config = dict(
    n_layer=8,
    routed_scale=1.0,
    balance_bias=False,
    router_z_loss=0.0001,
    lr_router=0.00144,
    positions='rope',
    rope_fraction=0.5,
    attn_scale=0.125,
    init_std_o=0.0,
    optimizer='muon_variant',
    lr_mult_o=3.0,
    lr_head=0.00516,
    grad_clip=0.5,
    warmup_steps=200,
    steps=5169,
)
Below are experts of layer 4 (counted from 0) of a mixture-of-experts language model. Rows are named router (the router's row for the expert), gate (a neuron's input weights, with its number), up (a neuron's input weights, with its number) and show model dimensions 336-447. Each number is 500 + 25 x the weight over its row's rms, rounded and kept within 0 to 999. Numbers have three digits each.
Before each expert's rows: a language model's description of what the expert responds to; "mostly gets" lists some tokens that are sent to it at least half of the time. This comes from a sample of Wikipedia text that the model never trained on.

# expert 60
What it handles: Articles in geographic prose
mostly gets: " south", " north", " east", " located", " near", " west"
router:465472473452462459491489524497489522526544486508480464487493514472493483466538464461453538503521530506499461504544514503514473486485481483493518513529470505537498518519469483533543490487471551508510523473533489525497526509539465505460482484483492513449526503507557493489511525488520468519553439507507540522488493451517475504483495481476
gate0:467496503515510482492475486519475475486490555485487496496572475518500486508512486497535519535495478472499498501510469495505525548519525496479476482540516479487518477500509538538478500491470523470465513514475542512535524526461516464520478494512545500468492488477495503486481540507504498513546516465526480518549506471512500504476470503499
up0:427538504497531529501458474519499478509509528511441504575526480495521533513477507484499529502470487549496515481485516535471560523423491512504498510500544492500501511491488468514569515501511496515447488477515476501537496477501516500477478495512496477483543488532519531520531522496477513472491483486481493544547499517500516483498474498548
gate1:494523508506543482467496487506545467486426463524524523530544475483516487496524480504522525489488497546469520459460509501482509503479526514510487501474535491493510507509555492451478536480486445499555512504521484453523515479496499501504493489503521449485507502498481477566462538484532467445480524468513486509529523547491490473524503501490
up1:501528522477519495499537504469503483510468502471556463477513519492505511486488480530564497499529508463485503444523511507490499527523479455460493522475495493569473566517493491486511528517474477513477485499557469467467520509508491518473514519458521510524481581466496548502450543498514462483478493450556515469471433502497516505532514519492
gate2:513510506515486461495566514497501510543480509531449484482474511521488525465492526521517485498511562450498529460502475502520481490483492509480489461489543469506497495514478522475490497517526534536488495514454497496479498516516537472462536508524495487531491487482504465479481553541493460491537469516475502521501490488493499484443523490485
up2:473504472521487499489509464507502545492490523469491523513532517482495483459498459510486460522506488496472438450530488527539509526541468515509508479505490459506503461494473499554508509525509522527512512486524506540484507468532545517492516481519548495512479500485481443458479477497448490500520487497491495516500499509499544501528481535519
gate3:515514495446486496484486539498488445535528534485501494499482478473520470517511466478452516512478503532493523494448486487508535491469492517522482537475490573496525499479513473513510482546517485512511526524506479518487519480534516510492479492477507450491518498503501497551527511521525473511526480494471433529512479535508525491525519509490
up3:426475462497544456525474442500468498535490469501499480525523512475517526533500524511474514517498485522503486553541503467503492532490495514528503475505507456493470499504515475534525517502488520482466490507529483480500479533475509562511561491423463548513461493480513508530523539479436494450505521487494491491529533518486514531482525541490
gate4:513467492466494520490537551497503502496477469506499450460504456494497478488516494529554461506494515485515507471477447508566501495531518502498526493460467537509473494519485511526515479514523470500488500552524531537530534508511484531516502496513487499507526508500473536449490497510502489536522497501496494517498511478552475534509514489503
up4:500518477541484484453500451504504525536518499508499486473483545476490483487522474470467477518523485511500485545504490480504539491489498518487500491546501472545505484492537538465527485476497531476509493503481484490463514533518534504477486467504435541500471534505496485470488526493559463509516480521492491516491519529487484555474445463485
gate5:524502465469510474522461468530521505523525527486504512481493486529501509503469483473518493512487491522493512488537533500487514523489539519476469497466499490518483488468498501477490467515484503500481507527497468531478526498509487477535530557508487471536521470490496471503471517524497539505490495472477513557540449564517465469496467526476
up5:463528488540499505541482504524504525465468465532488510473508437515517512524504519491512456451551502499514492546464501524484507483485522523491448480521469523467511491515526527508477460511510507528501518516478540507489512505513507472510499472471535548498530509511522460510460486530456499469491503491487492544523491453523476508532486531520
gate6:501453429521522544473483531506526494516484487479461528480473523509445542506483541497502521556464474523519524560511517488520493489490472519520497511500510469536487513539459535456500518455516541499474511492513505524491486498498519473531486528453487486513490441490469489506513463477504451480505498503490485438449482513507525462506465510536
up6:492465492534523469496476503481497484496469448501524494487543541476474521507512451478496515480529513537485518531467477498533500483498446490499511480499474478531522529526504524485529515463495467506544472484481466497488490503496514524497512508481522506503477485491475496451504496508513476468505514552476494481465510487470491484451465478542
gate7:519438469504467499491504503506495488559493477454524493452495498566478481513490473530473464497509492491523455479474472472497529546523525463512532499551497478470495466508491539513512508505483527533505531511489489504484503500490501517520479517504518486476509516494482473471551522489518532503498530503502510484490571525524504504518524519490
up7:527506476475490462513506514520500526542477495530496509500455532521513496530552493501532502508463520519507502489513501495495536529516480475470519484508513477487467457512554556456449494480495516534494518470499494508493501496478488515497477482486493550502486529487472478549548545497525521520522519459524533471505498510472516496484493502439
gate8:521467517466500505505468513478501522469509474480481534495532518512532466477466528532500450492519497505507474494499478512446504502501474493514475489498479493480445492494485512468517485490502495476514476494495533553525519494464477526468535490532548490485493508511493459523549457532528462544516480489467451549510525458500429451509513496523
up8:501502520446487518506473516490484482528479525529522498494491470491547493456481508505524487498484500515517470496501493495505479475503458472471509487502478549486488497511494487522516504546453525507457525450453561476501464485532513477497494522480493487509508498494497586505488513484470506514497527516512473512480512499453514506489517513481
gate9:496474464508510526499554494534480523490506480488477470446453500487507504495490526509481486519493515520512520473526484496453511494456526521509487493464498497466528567539470521471517514492529514490524488504515495464476506518464515500540519504475498509490499481514508504456557521552513497500492526483494501468530495455457513516458469455499
up9:492483482462501543521520506482500592504486522506526496506541490475559478511503504490514469512514495454510496491471474551556498485543512475497500501509523491524480538526517519502507493496441443483532507530493506487501479479443497499477500500528473516476509479477470493464487502464498495531518483540529492492484492514499518487477496485500
gate10:474520509452492499549528507484478502510509435534495478516446510492528480472486493497521498439494513483486479481496523528505471519502522512549468527487440516535500507482495516438503491523535514497492488479511551480458472478499514514489511501472460485507546531520543531491506475561502523470533455527474513505520515510470506509551513503441
up10:476506537519501498511519474497498502514514474526534509495461491503529498521485444470526504481499490493495501494501516514498521539440507465501470523558466484488508476492527521521525540499478509531472495528518512517525529487523489493548473493483512504475497483543486531477562498533534533447483526555514576482492445501478513502538460517538
gate11:466516493522474473483517513492541504529497514483486500513482509508487527455475508487487539485522510543433494544466482505464494509503533528499480541465484472472487484473513530533482537470476485508545572549539528534533537464540484486482479474507535484514464486488531504519497484507490518524477498541520536453565493519526477451536517465473
up11:509521503514517509500451486496519428451520507488506478492530524503496487508496485493523508527482501501453516491484497540522498492486521485490490475491448501521513488514477488452525506493529529478522554491482499493519516517531488487527520496502483532490544532488503479491488510477513487477480475535480493504486505497479509504493499529504
gate12:528493479505506495498473470508514519502533507510487488472518518547535499514486532487514537519475523506497504496506504480517508529498523532478510514501495470450545471531501532514530527504505501487508467496488487515510485530558532515537503482471511481474472509520537515469498475508487556482491488513532484486513524488476535494492532528506
up12:471482509477496507453539504491546470508490436502489485496458488490475445495516559538486510492500486492524517457500484516555513500512515544492519471524534505456487537489493495490506492514483556483473495489495497469504503559496490516526494502509515459512507503516544483489547487506481530515500540502551498497459514506511498481511511491550
gate13:543497473470487534519512517543528503530510467501493512486517471510463540485482529485474517487511494515548480489457517505503496502492468510542503553487465514536531563511476521492482516464497536511500509442507506443521540495484497509515507498497510459475529480547534503505557538503517508484493492466512503475462511459524514507515497558479
up13:510480472503549508457475505478498491519483500546489490514492467531499547523499445504512505504553473488515470528517478510495551530497478515514508503526532522548479502536539495483489462463486507477542465536528473504507460500532551489495512473508475581511504472497495516503534476479514519510533481471482481505528538459532501509505490504489
gate14:526532515476519486536533471500471462524512534488484513501509509481492579494529559471487508475475479490506491490475520477509487516500525490493464473527513507517517460517499519496464467510539501499522489539494474438455472492467503519482507499492517539510478517464507511491500477483503500492471487421442472510468465527481521462504513525466
up14:487453458530515497474493497529499520501500485486498555485471467520516504513469461527467503444507486496511461512486492455513506563483505466516563511503494456522490491495479520484545519498467498517529482504515505498507496486533513508525496544522518459485501494527512500499491435488495464456508437521501476511486477463484509437506474496488
gate15:493499514469516466500545505491477532507540482445493509514523520470478484470534549493507532473498510487473522484494486506534532503537522486487494437476534472503510439489491544517517498451514496488495504518529466491437489482492487470554485419529485502486478474478498532468505504476470500500483532526508564467529480544511480479475455498491
up15:534531462496529533497480466504489509507501479490557511512425511508478512506468492521547550491518495495492483560481466451470499522495481463484485531550491502508485489500500474511532490515518534468454531455520528488560494459480518502491486501478481493500503543496525494497448452469496432514535475536439486515511489526509459530535519499468
gate16:506524487491516525515509518496513469478486515524483499516495473473497449495474513461487493510494473489448478469463501474462454532472528484495570509485510483503459517491510535535512485463493528525474464508526513512509496495514499508519541475520519493518487527499477473506531497473535477527518533529473538498508511537473526508519502530529
up16:495521467460546538510545472448532477492555498529500506474529452530489504548471506493497520543532451502470473492470481486474497496488488537497434520507461510515527504513513480500506458537516517481446461510503476498514509474519528491465468527535453499484572475503512500506463460523503543499518441544471509502509530514497470450488550510505
gate17:473511466506518532474452492499524492519494502501511505488494529465474499549514502488516501512479465489490487536508475519521479489550480495494505483528467498496469508551486498498479467530494492466516497521427496548503522500514515495471481519534506517503536521488515463504512489495505510498508470513492459543501529513495522495487503509535
up17:522506502518480488484499471489539505453526512486529531543522525538471462475519503503514520530532539529515480483509518489449516480491504568507510526495514518498532490500498536528487515499485500514445485495459485524477532490505506488498516514518511488479507496519472504532509483493515457461518464515492507504517507537526442541504522497513
gate18:473489421473552541515513491483553503494531501520504479432515474517504493529526518513493491501504520441487535467508521504546425498491498492527499442518525534525483491489514502483494499573460512496544502461506511483516481476494511518467503448506505499500506480522512451490507488510485530452493523501491477518523538515501508505490480491498
up18:506546492500490522498496502516481535495514531485513500527503485502512479490503496453448501507479464531496513524472504513569504519497511521506489462490548556469496507489501546490478498483501527501462502543465502494519531482537515536491488490462502468481481518502535519522489488528468460470450486520504503558507531501520483569526510493553

# expert 63
What it handles: Prepositions after verbs/nouns
mostly gets: " by", " during", " between", " from", " in", " through"
router:469478513485526482480493538477497512484508515525529494550533533494509477498528475512474526465531507475514463539552505524551512495476483467509580529523451505529533505501488450550548482504455512452542503503536525501467503532550508495493484489493459507463489530501519484477487535487505514492558487485501497551531522453522455500481497470481
gate0:531497495487503516529482481492534508520490545526480486479487508547491499488479492522510510498499503487536501489500497488475519580477511469508513490470490533483547512463488529501533526479509515475533488492512555485491454535484527563520536545509518515459533491535494519526507496498505524483464491493555528476497503504464502472531471499508
up0:489511503484510547482540509514502487498482485490493505504491458458502527518476537518485542528476495491552492482480498516483533483471494510458462507477487471448523511486481503472452502453456553524462479515489493471533508524467523503510501476523465460546498479471482515561505502501498483477509492484510519487488493493535505486496551489545
gate1:554508489508498487471480469502499498472486468472472486474498474503509482485473489470514509503505473497501519474438491489523522486521495511513484505491496476504470503531522517498428486473503493450507482526434468526513565512489499498520518483504540473524538522490496480515507523486516500487483473497511454490492500495475584490532496564562
up1:495533529520463483471491514508530514455473524455470501493518497492497506494478485558528459536530480527522505494519491486542493523469502511509460487521496483552476490498445491472525522502517516509504499494501544509477503512479498481521468508493493512485511517469484530485462460527507485529502473574508520466506508525494533460489489519536
gate2:515534489509500477503528498511495507518531535479477480449515467467483457545521496501502498520514506542493516513503495520531496481533469499486490487485487471536500480478507526490487486499505475452521542473464500521497515507527535489508512510480556450509491514525519502525516481484521532496506525497487519443505536481476541479563481509512
up2:479535480514531491473499504490518499473473484493464493533492483491525473473474519459502534491470552456522494535479506437523509478503507484469530466529471517512501484474468493488503520506440518510500496520516483478498490561498479469463500511480491516514463486484495511478511485499521477508504508509498503515510477525504465508483492510510
gate3:518467506492487523525509501497514481468474506535513478549507495527513462469446524526483492473511516477521472540517483537518510514477500499487500460547534510551502482477518522514501476511505539523472491484471525449476482485529515509496509502512511540479535523485501448466475477493537485512444483489507557507496494512529502497502511523491
up3:497481528478458515492460493501522473519530504498485481508485525506498523556481473502503515527467500479541489515503486467523538480526503527498512537537464476513522526492467470520507550534506489477465523493484501494464478494488509489540499502479535527544516508543497509513506513519492520529512515500464490525495483462511495479483484491510
gate4:513528475483506536559513453493468451522489558486503526480532490497495551487529523527462437567492509528479477465473530489499492519521491498530504480490500437457492511491525481467505511542495481481496489440477481480551491515488486512515512507466496564497479517485518523485531493540544549426483531499503486544488511488502558479521501501540
up4:450436498497516517529483449474498533499486511519478438499511487487487495514513520474468437514477536550480537559480523483488508511490508543509537554457524514480512494491476467495486501492552450520512481514489474508569485494440515590510485481482503502508471533480528518527514506503477524466481504496524504519514494487459538512515482472474
gate5:498486446498511496525511473520533516491519505435509482516507480462548509455517503506526480560424521509527493522490503517502505493500517494518458449499489502515519508481544538486541492515452535486482523482542507519496510490524533474489533526512437471522483500435510498486528508497492524427452507510545491485466523490489445509494496527504
up5:511479461548517496509522498506511549497499484538465519465504507511457488496533473468473514493433526558523487471508534554514513490507516497541577522492519491522533492515501542530500442511534465467520506512499499485498527490494502522523523492473499529488451504531463471479487477463525495476467528502558498495472524450527516530490524508454
gate6:504513477539479488458463478478504477503486469482475531493503506457508472519473495510525472513453528495523474507515484492493512498529477524536498492501550464507496520508518499474482486466479510535473473512494453523499507526425500502486504485447509507505518488506458513501531503504492522508497533547469476453521453485503527542451545487488
up6:516505517480499500444502459475499502533509512545504472541464542507488519479451487501478522522511495561453508501495524500510525474504502535514523489496467508529546496485501518513510495501475516518525458499516478458512517525527467499513512502495522468473489485486477452501477527474497524497504563477499555497519504481475547533491460513568
gate7:505544511468484477472453521471472453507524479526509490461507469528469501458483498493482488532453505499505492469533502492500475491458486507498501469539494460483471561533515511459492522474514523497471462419454496509518494470487448513453486507539511486532528501463526514496545541514468517507538486500470511459479530483512512510497463513556
up7:463506469469529504521521484470491505515485505531491485561514519495503483541498498508504466483541486524511508533473528539487500496486526496501512542469499503497505573501528478461516495501515476544488492510530499499492476504495537531463532502519524537531517430484478494513486516585475493500542494461487463495486504497471467535504532509458
gate8:533533493461441483517535510506516486501477493483455488498459487489504524482491501484448494486428539511522503542527536487547463542506468534526459508491518496514467494520497510481528487500466498467415460516497458515473507490450471493500497539498477438487502473494507531487464520534518518498483517453459529471463512482484505517480469513529
up8:500460518549510498501517520499454497469474500487492490502509530484514489488499498485446485500480505491513499521525474530521519472483531493505501506475488514502542499521499484487493466475447547559488495490521566491475518515522481501504514486553466479477484543553495467499523459491463485514463491501543521539451498509505515541502513471478
gate9:476475517525517499501503507492512512513503531530458577535516518508467496501505483485498525502521458531448530519478498493462486486498480514479486470488512500457526486498488472461426499490508514536460507496495494536510528482512473483461518500543504531524488466518447490527479510499509513501514531471471490520506473498433507493540475484475
up9:520493502486495434460465538465548504506506472532484479493502493525536523490498526507482526486491527482499498517468456476490511505462501494523509521460531543462541523467473477495517472490482547470515530472509501499489528451513503504486544496531506474462504494472505499508485462522515509478500535529467513513513457476501479474506488476465
gate10:495518501560489504492516492439485511516491501497508489501508482463516487489488534502519481509459535474522535481477503490508503511503527499457470491482507519511432513522541471448535519523413482530497499530521503481527531555525512480489498481489506460495489538516523535508530501499508466499488493468541511518533493539514539530465503518491
up10:525474490458512504509516520507533510510506495479505523485495478525505570430517490461482494537480509560484541499514488514489475559513467509475520478480498476524486506484537473479508509494507502537470561443496490538529557504511483500500524497529500507526498487474492471471517517475500518492498506497474515538522491474554453502539505524477
gate11:454510519510480472514476512511527483495465511499515498515502481472503514506486461507479476467500481511508535501513513430516517518472512513499495510524496468524539473445492482455492511467515533508514492491522536494509522467523488488483459516463528497508552527481486524514475520482488494485501465484502516479471517527490492488456454527562
up11:504482500475486553505481492503499478475563506526502540509442454544499536495511503553480473499491538531495495519501494503463498496484537507494512572512492497517492534498488458526547502507477502505531474503505526510466482504544513520495500520512480500544461571520510511506481511469470482459558495505519503529513542484533532502489483508532
gate12:543517511484501511444484445505527522482534482549477474483527494522540514508482507495473517454458519502488454489536483528449517524452475490487507487471486500492472509480474503505464497492492479500505510517449503502518496488503482500515481458520509464480514521489510470528540505496514516453495505549501480505490493478456488486508515482496
up12:497475478550453499526511506521531513485508524496496494445485480517489519491474484512509488535520484473575473506509556502524469479465493531483462511479521500489471457521485504487515490521484552487505502461522519479473537445464460503514493528474489511519509470505470546478485526533508504555491469508520507513506524513464500506500542497510
gate13:527541492479494468491533519480500514476502435499511499513507453459524545499514471515506464472527520501542504479506456528528498496444489526474512500519516518492481522515510507513504525524460509532491501489530485494521514509528540450475473496506473503474497533505491455526512465530480488491492477549479472520530527498466517497471539489484
up13:537511483489536491484488515489461526487504462505528506536488539509504474519531478488504506494495521498540500535494475488491504561488528454508492501521532508528503505526506502525487493516527432499511487474529573522453518473504481520493457505508500491456470451468507485487468502516462468491457526512505498498489537515457466500468494504511
gate14:419497509487543490486488497495482480487501466483478495531504474501481488482477526499524504546490516535463518498494499543481502506510534472515515465552471459542491496477494493493504468513447490551504514557520494514485522514521506488533528507521505551574514490500493507507516442480458511499516495512495559517472485495516482455504453489529
up14:497500540473542493442496462471530476483519489531514493511481499523543495485503497522563546500501485515500454510494508499484475520497490535481508519529510505464509501493494526448506469512532526493437473465499459537494516479503489485491443452550417504506558518514502510490485492463505539510511551469447559519514489513499490485470453439473
gate15:477530483505540516481550506492511506520501502522502490480520508505552503518495493488531499484500455497509546506498465511503495475475502486497479467526496494494490504494543510509497526484455507492542516502507497512477465531501518510521524516512488481457503480510568507462499482510516512451530506506458519474491491512515514455513507516473
up15:479500506510499512527487492501495507522473467490512490530535532478478516477515511451502518487556501500536536494512519501536509498518486485502463475504515458526453499494475495464500491510493504522521502505519475517504457483576478468516478498495514469464467515489514527488504507505508490475542498469505470528489502524527487470543459534535
gate16:502537459469497486514477507494468525482518474511506471473484522471509494521504507496512473446547488496550508489486454485499477443529541482538502508513496472534524508522508475504484560481510474508507517474513449467488504493484488528526480541577502503519551513531489518485448507512530453538508511524494505512553492469544493494524534488525
up16:515490499520486480497490475498502479458533517507514500508531495504505430500527499521489450488487475504495482482520488487511477509530483535550524505554465472485514497490487466526579514575508529447493501511479516475491505520511540507469524494520510484500510509512494486451531517519517543443446487516564499497479544504502494527519532469512
gate17:525531529512514520494559494546530519536477503499516482493528498525486539511474493509493500522501471502471533446512500481446534515501501521554514507509509473483478493506523490478493490524496485496520543552525488504516520510499477510497529482472527519466492497504490497480492531491478499486531444468504506456512464498501477513467481526493
up17:489514499493551487471466498505488483513501532549542526523523480491505454518403534473526503535509459461494477503478474501494493481459537458469470415493518501467467490491485553539474495503530496478481514566505497513489489483517482506488510519512523500499451430502476514536453472521489500486504478522499461501536451521481529502472471510505
gate18:481524495574521482514501472496506471518485554498495493493476484485481488519481504527522474499486504492487545522555499427514502483527508495494500505542531454524467484511462497483495516507545502517517506512460507515497534518512510513531480518464474534454498555485506502502506520492548472489487511508521516488519488504481547484476471487456
up18:449527482492485487498482517499495482505491488496525452500538487544505492528508482514499520500475492516533495466502520526521491536528476491457457482518511498488499492504495512540500509478483484461536505478478477524506500495506487519562503512564497472517513487548540505542520519522553484506541476503509449514524527514505549471554518508486

# expert 4
What it handles: Prepositions after nouns/verbs
mostly gets: " for", " on", " during", " through", " For", " of"
router:465476522497509464480501565514503511490519512476503477534520524485475473501513498526456545487543483484521463539495503515520487482477488486511552514519464493558535533473487444530485497497481486456521506463509531510441475511528495472481501509508507511450565502527490490467463530468538494535520511499471480531530561458533491513489506477464
gate0:502484513513475486529492531481492472491513537494474495481527494472532467452495502468448495518487439544516517524519446515466526524458486508487529509484537555497491485500511522477469487489515482488476491544491518516512501470505487498513518517477513507528515481513454477506454461491519499491469527519459505498481538495484462522532528494556
up0:526475501532511476534483484469480471529455508560496511514513516507480518506456516481498519505502519498552474478528444499513502531514475511489468472521509494493543495432522496503474500490509507498465507498573483456486511503497517508481494524493505506492483459488504516502538528502490462497510499502525535514530488493488499572497495478504
gate1:484484514491517513487485512521487490532478482505516534463528519511503486489473483534487437524458515502502495448493488498478479498534499520545482528499490455457506444517517498478525468525502480494483490478488511517491489464499472460512466526492473460492478435481485518486449513483504532472454530503498459477503488482510459501553487524516
up1:526502515531510502480498484529480496526487507541498500481458517520484485457454521506532522514508466515509488490493512525498499493488519480531516437478483503473475511487500508510469523518530488503486488473520499539523478500510497497535545493529496500524483482530481477502486494538513515561495500486524474509509510524465502505488497508523
gate2:497514472487543542520512509566516502504536495487455512588475462517514441500486486490527474466423500477506480515508495474498500512493503501520521455481501465500526510526470436493488501467511502485509514495525521513492479486455551488535538471509478494494464501492480480539504472526505489520510489469520486476505512534513523463502499490522
up2:489450487533519502495509519500517520498543471471468509496496505484498491474515494509504460480509499546510517502496489515516515510493470473489451479570486503516513506486520501480491450513521520523467480453483473516519491497462478461490523509476534480484526524487489488474519470518490516485517500573524509507514521483493467452478491462498
gate3:521521513508507501504446479523485539524483512513504483519547493522503506485523475479512493516475502495521519511555450478510503527500506507526528499491509519540498522530529518496532468515504491493574541482497516485480464523517471532518467512486516528528474539501497509476509475517539536474509492507456514486480500497466507474436520480471
up3:496531491480473529538526492491494493537513480532510481481455482528522525511478515479546490552507477473497513466531489512519510539465458522516524485497463524481474504495492473490533492491470543500494478489476466485528481465488496482483503504503494477508479533459502498534505519509479457484499491510483515509472483525529536491469486538526
gate4:520493501496490510493486481478528501490459491453531481531491520487523535540526525465521481497480478517495522489459484528511580450513532498472472456470511429450463487536502543509484503492465490485516497498509476507537490545517469500475496532511515527531503505519480504527499504493537532516526500469509466520483512469480521506528513552540
up4:526517447514535530468577498488495473462533477541551501492466507510521467500507553480480526489444488532474447448504510526486484474518501502499504505539525458519507500493483492504485553484449520464482483558504502488536522490475521542480479493468520477514514491548525504518474483486560501542498493478498506486492488470510502504479565506575
gate5:471495498531489488501508477515451466519515461453455476506483504520536521522463514556499510513476529470554488476484494475517473495505512516465499489483548459485492513473499510528462526488486480478462491542501451472491485519466489512558490434494499511526519466516488516485512492513506508501478499480521473494485470505523491526484488468445
up5:496549506459459486481533552487507508501504474578463504483475461525467498490461497498503489489507524503495484498555440491471512506485488550496503501548435518538545482511489516475443522520506504454461493529526494479471472516440487514475490497519482464481522452492492469485493500521509492544511530520490530525478523488482543492506440493499
gate6:528517486500503517495500523509511523504493498548486507452512525533493483475525506504519481480509481517491465520489463451469534485467536508530523534539513555476540501519533464431563524514492513487488509514473543482552554500471475527501513479537511477497517517587523488503434545577526483460502534545523523535481494475485486539477490492521
up6:518544492500496528504478495505494496527437510472522531502490501459495468480513485516507524471495478506514500472489505501475508487475527529462482504474493483506504517520507518517493513468434482484494514495453507471514528514527511500497498469487504509476498499491498538481455509496525479553481498510509456465509475479508504523498526507485
gate7:516517461483468435520521476517487474492521500528466513436502530482512516485519500482479508462483504487482509474540464449484542529505483507512531461528521519525489506467507521505486489531511456482473461548498512465481510489527497470507464493468470480486504513525520506492535485493502518485485488537481557431513527550507552500521492495500
up7:512538444503498511520489473507484468486474512491475499550483480513517491507487555493477495472497521515480517553499486456542481499507481513462503556456493534516467493519497542470488489514506502503496442541513487512524512502454511469442486501488461493479498452496448457491464469501473536486469484496532512528542518536473499509512510508524
gate8:492516521477494494523496471490484463521514477527525550502511529472447488501478500532499513503493531493491482483468486479505503477521539500522503500489516447499453458488515521475522480495503476522485485451470524527536498475506529523467458578506490501522511523511507488458506511506488496461496494506525507497546480490536483463529502510482
up8:501508549472523499501506496531486534512448474522462488542507510482514529491458490483472555519495476463485471500504533499513492446472497508463540468497498573502534508509476494524476487488533470490472488477470508494497506466530472539540503496485487554473511521504513507523462536519464543533497526495503498496544506521495468499532470519461
gate9:476540542479508589500521485509491519471556448514510515478500466491501468528476481463508501517506483499502518507462478472495543495482541481522482478480493458502490475483533524473484548492515498463489510496498484478508435505518456502510497500472457465511504514476476556512518501484519510472491498450459528460499510493496511493436542514511
up9:510445477587520499529474508517545515535473491476512500510504525525523526506479523500523489504522501487452507521484501469509455490505458509487482483555488487489519460503510542492494506519462504520469523523503520516508492506490490517554495472470489545485505478554449491488484488483540467520516514500494487502490480484493474514504478512489
gate10:483507527496506511520499481447518494511496461530512533503539541490454497542475507485539487522527528498497526503487477513502553478456527494465479516498497435548471497537470504497456508463486495481552484522531485499465513478504505489517522509565512487519541459492509518479512511537491518523535496495514503502498498473524456497484486440470
up10:552516494487522503491510496512527507507480527519496480570478473483521492471506531504496474498468505480487551527520538488500532520526507500492509490493466511488469524527495498479498532470502497529465504488511509448537444497469520526495496513523480500508513504531478515541484543482475471465502501443537524492539512563525532532517475526510
gate11:492513513507496519513515493487510493552537531493477449441501515510485511481552541522462516502513516502527505470468500511480504505517493445513507481456482473492509480485554532470532487531499506464521485524508518503489500468520492533504528514503572498528480531521520472451467515515502500474480482504481474452505515486513534533530477517458
up11:485463527530538486529494516475497472482525487506515484493462510477504516509476505525503496515488453456554468517496492490514498487499526452432485505504521517509458513518497529514522469482516506472518496503439499473518503479471508490496470473528511465491494473525494516500487515504498446512517506489486496515464481530513491501502528503514
gate12:502498496493491526529453501553503482470502499522514519465502455530512470485486494446515443507508480528459485481525505500470514496490486549535499535497418512483511490465481494465512509504467536510488475547456497520485506488471508460497535512501483497502494475493506467503482526512482501552518484518477522506475512510524498506495498534515
up12:520498493501494509490472497509494517513492538495494457541470500464471492489514463487478511491474492508531521507508520515506478523446510485482409500474470505463479488503504477525506487507463483515535530537442468526485493474503481502490493465498503560492546473534498498486487494494507493485456513491492470520461493539535469479472485493419
gate13:525512462510525493529529474509515473490476485516515486488480467495493506522471492503524489515513531537498546463476479492518529542530498522498518509468536537542487536477514469503495486500447487532507475532509477475470504514518468450487511552489448480508469510485529529501533435500470497492484495493494513482488549522469558534492500465514
up13:517495529502506540503499518553492502523537532441478445495479504488512542512469524487450504469477489510501490501476500531497483475468450441529501478453493507514514498543550494537517523494509497558486485507508490479507513510524486504461534464503541539480528514493487436463507474522480473464513461454475482486496519497467502495509502514543
gate14:472483513472558500507548494521547519479542521475482476515495490512541472521471545480472545541517502483508507525499496529523518476497534485484487498471522492540475498512477504496491486475479485512496491515538494520489508487481491515455534474492510480492461485498498495507485523479510489518514520462527498484509493511471463499470497511529
up14:495485510492472491511504481510472500526529519504461497465506503491488511495491485506482465474547489481448479459508515500454463472437476500471483495496511522476512458512528494457481489509547513473536523529473484525473480493517479506445516530486419509465539511504449508484480514554480518519473475501489483548525497504486479488456485478506
gate15:518485530488499479513491484467523505485506504503471504480509541507459491482567532495532512507508499483500572529485466449531562518481545539496455534489500519500493523462529470510540480526508445531531488491518573524479515517538464484533545473493486486505462507489547483499534483514514494469516501478490523521476484490487509507518479476495
up15:521494468521494499504512504457457523519491487503512472504520485494505495499469517525515528517522530501522434519478482479556492521495503501486495456546472489545496455522487497482519452499484531491476475507539530515495523492456461490509472453529523504481529493522538479509514513511521522495554502473529504499566489483454502497485482527511
gate16:487557513505454555506525511516456525508502440479518512482500477511502529494523499489547507516488474501504487514554525477512502501486516516495501485480486490467486458493507493497507520505474551512470522497514476492538535517480502501471499522484508471536471495479495556516574488513494493499520539529473532499498511477460508496490558483490
up16:516486513484516454541509440519472531479456470526487481509455458493489513506484484512484481520463503479497506481493507453528505473466526522502508471476537540516508504487502484513512514473497486535501507513483471539467470480453491503481505496495499540489544491509450483498470531496508478492484505508509494498517514496487541503528425494480
gate17:520527493552499486528491460505475556491490472503449527481490486556497552526515468483465505498502513517513517515507544477485492506463531515532485480494546473513523449504517490486525494440515527519496512488525564467465508494528480511514538501542494533532540460481512561542508506517484494484464486445507474478520527527536518494525454481526
up17:459486467498492491527508545496519506484522518453487475502480464529493527479524512501539471475490531497464438534515521490477482481541442482497491496513511517491512514506443503467488508455480526539482514519502538474501530484506537548451563528510479519500512532552479466518473479517499509484531437486451480470483488545502498488489489473497
gate18:466544537487493512544544512447469470471529523512470528525442508453533497523534512524481486524513531527506463512489483517477494506498508502512495552506501529534471480508481480492492494505521523466483500513509502485466482490470485502475503493478477498523516503490543511536494495509422476503478497545524535489514488512496495500490543465500
up18:497508511475487502542542504511563495488520503489504462509507495458488518496564510491473520520475501530507544452498513474488524490465466480531514543486490474494537512535518507537488512517514468494522519461506497508500551488485480522514487515502503506488484517471526514503548482463468511482532450526504445471512506465485503452487459483528